Experts of a small language model.
Training: a variant of SOAP for the experts, 4227 steps.
Below are experts of layer 7 (counted from 0) of a mixture-of-experts language model. Rows are named router (the router's row for the expert), gate (a neuron's input weights, with its number), up (a neuron's input weights, with its number), down (a neuron's output weights, with its number) and show model dimensions 0-63. Each number is 500 + 50 x the weight over its row's rms, rounded and kept within 0 to 999. Numbers have three digits each.
After each expert's rows: a language model's description of what the expert responds to; "comes before" lists some tokens at least twice as common just after its tokens as in all text. This comes from a sample of Wikipedia text that the model never trained on. Tokens count by the router's weight.

# expert 35
router:553430493469516549491435484450551521444445448443534489560557450439549568556447441440555560455450558558550499444568472443528459572545570556440536534522538565568457523440444563442454550442537525
gate0:468539478474541474493506370519496523449574550487453524472493541509477445446483550459532422491481577501568566622468600513606491467493552406396479489370555492500526458497501530522523563460510477
up0:571492546468551514525568546402552506560524482417532427488413508549482402495641511583547517569499514440471556474561474470534520511520557442521491472500482487496547462533490465484505496438487457
down0:500502531486445520401488482491455447478534615505466476621446489537426582558537448427536487577460543437440479549581583488450519593406544510490572495471550458517511413613540486436437533493484517
Conjunctions and discourse words joining clauses in narrative prose, such as while, However, although, because, and, but, according.
comes before: " the", ",", " he", " as", " in", " a"

# expert 0
router:476499484475434384558562486480472534439481453473426441441509519539490490481518458590419458572613481476530416444428552475446509510563563486561532337418465545499490446493567495503572443565487536
gate0:488553470520460526450474520427497624483566477513415433561439405422459511451588463463483448500541476455390397556501489480529495417502591544511509367460457460429551527485469515423519492475576456
up0:448559494473444514426491520406408495480457505573529546499477390594473513505559378482400529493505409474435437461546478476593456534499544559524513445525508528503477495364418484416443507490464474
down0:576529460411551584570438559579459502456565555543413491563512526472488414507506502527556457405443492418456525505473523423488501435581600542510511544459485466539494580434485528446456495486529594
Verbs and the prepositions they take in biographies and plots, especially after he/to, such as led, with, for, against.
comes before: " the", " a", " his", " her", " him", " an"

# expert 61
router:458433520525412549479428519518507391514433507430562536495504471468505555414448518571513502463399499580538486431454440497454489576516549465406463527494552579547549495583559517469504509543435453
gate0:555559483539460513381494435604486474575435487462548525441534507432463566415531473577527463464539515569479519522454539519483435502487459578541442503500518518487550521595566593499506367463494438
up0:460488459469463427426505480483532429525535477400568583454491560510445579423492559570537518531460455591484507483527427512553495492424547534562442467448580528515570563530605560450474503568489358
down0:507496448509575494614498455460499424475528525532492496551493459509531547464398475535545466420639421547483468461577567569410508502482546513513437552541500516409466531390479458476556478526429517
Prepositions, especially on, in, of, during, opening time, place or broadcast phrases, such as on Friday nights, on Life OK.
comes before: " the", " a", " March", " September", " his", " May"

# expert 42
router:448500556460495428442457423572548479459541519470556485499514498518534454385499496586533510549481554425548463505485405465462469578535512408510524450443460506459513430556622471470526563550540503
gate0:531501523452496549525474574504587500549519483534495524457455475504607506503476459395422472532474533421560475500463557555564460586546527517461509464534536474608547467508388551501534454430465505
up0:558529580543573484487563533559519548439526477516523474362511599477553427444581583501448422452491503560575520514519421483437506593482472424444464489430524491572479486512379564433517477456499574
down0:435502422511546453546448537508535486507467551589522497550473507451519583443503491527543421481531464413585463522523456431529529511474513577565470512557430426442561589579456450429473495505466642
In, at, during or after introducing a date or place in biographical and historical sentences, as in in 1900 or born in Stoke.
comes before: " the", " a", " his", " 18", " 17", " this"

# expert 34
router:447489467490551405595549524570476551512505472515439576538565453432505494485487456639430546564473441521469448522424565413538439452546557452479505377390530529547479450495493491550582460530433548
gate0:454473482517474567484575545443576559473579432457457525566543530493550477515459490431541498299474494445598516476543536471501533469499431516531523462535507539491480536605491547518536480469477534
up0:479503452584439437491480554456574519483530456481530477499449589467475574468480391426514486436521514529560505420498480547479451469551463453526463374508553407433593551515511509476400515493407556
down0:461473559569566623489514451475468502504401451551470485428528577440464530509525457464548543552479537451543558464517600474472426420437580528530466522469525488496484469532606440489436565509502451
Verbs, especially past participles and -ing forms after "to", "was" or "be", such as used, described, relating, produced.
comes before: " to", " by", " in", " the", " with", " from"

# expert 3
router:525444476475515569473445498486570496466447445472564484541545433450560554555424438444560562470445547573539491448545475441521459540541555554451569541533530564556442565456417550422455531444517503
gate0:511565406524506458548526483551523465529522562555506508523541497485549469493490450458471497448391480596454562560501519537399501481567533505483476510556562504407545480567543519496481500591494476
up0:473505431425516603477464517471516553448537473355540566466492483578400598524471616528525509512559478429530460487522522500549478538411522456478525479447462564594468465562474472527455453519491525
down0:430415503506436573483456474572582608458490506464429581517596516457477499540479373525508424506509476399548462479530588478535495528471505552507530530445497399479562428447551489512461528458425481
Pronouns and verbs after to, for or with in narrative prose about people, such as her, him, killed, doing, participate.
comes before: "ing", "ed", " the", " a", " to", " in"

# expert 32
router:503465483521417490523479505477592512481555441559451520563474453582579495527405505512578594424442481520535510514592487509443507601475549507420497547508605528553492528513479558493569582449499556
gate0:553530459464464460595471558459530519559550526461514514466499566448489430500524556557555426529490478473528522442390480474402471525484592476509450540502456541534508519510520578552553561546529498
up0:567470580418539544481536474554529523535457526508469499429544507593518553528471423477447538501471448527531481566570484489543537424419487456448535462523546507423488426477482387460503494439518508
down0:424484522473465564439533528520585551516494496464454570494542535519495506529410517458489595552445510461422424507488490582444452506547476520437549537513511477441400509565548572481509469563459533
Commas in prose and inside numbers or lists, such as 5,500, after introductory phrases, and before which or and.
comes before: " and", "000", " but", " which", " he", " the"

# expert 24
router:584423623500551537517502474440495478430430540391564472551500396569538572510487492510470433427528565535534483448483506523509501533497594516510489442487461539514476559467469586426435562480608525
gate0:557543507448445529526473536567485598423629537481540568454478402545458485496468472508555529563624533532534519493522527519403420569427478511370424463511545500502555541504632521526454466447576435
up0:511580586374523537564439490490476573510598450484518502466454429549570454536511465479623539472582578498482506483548493560429462533555512421378433473480502425442512546497551504524449510440567434
down0:447637524485484511439421515557587562482469477438490493518445555517484536514602428500542480450526496532497529501560523453578546611488487497549420510496501483513621514518424438459482503531507576
To marking purpose or an infinitive, and words closing ranges or directions, like from 1965 to 1991, until, and, towards.
comes before: " the", " be", " a", " have", " make", " take"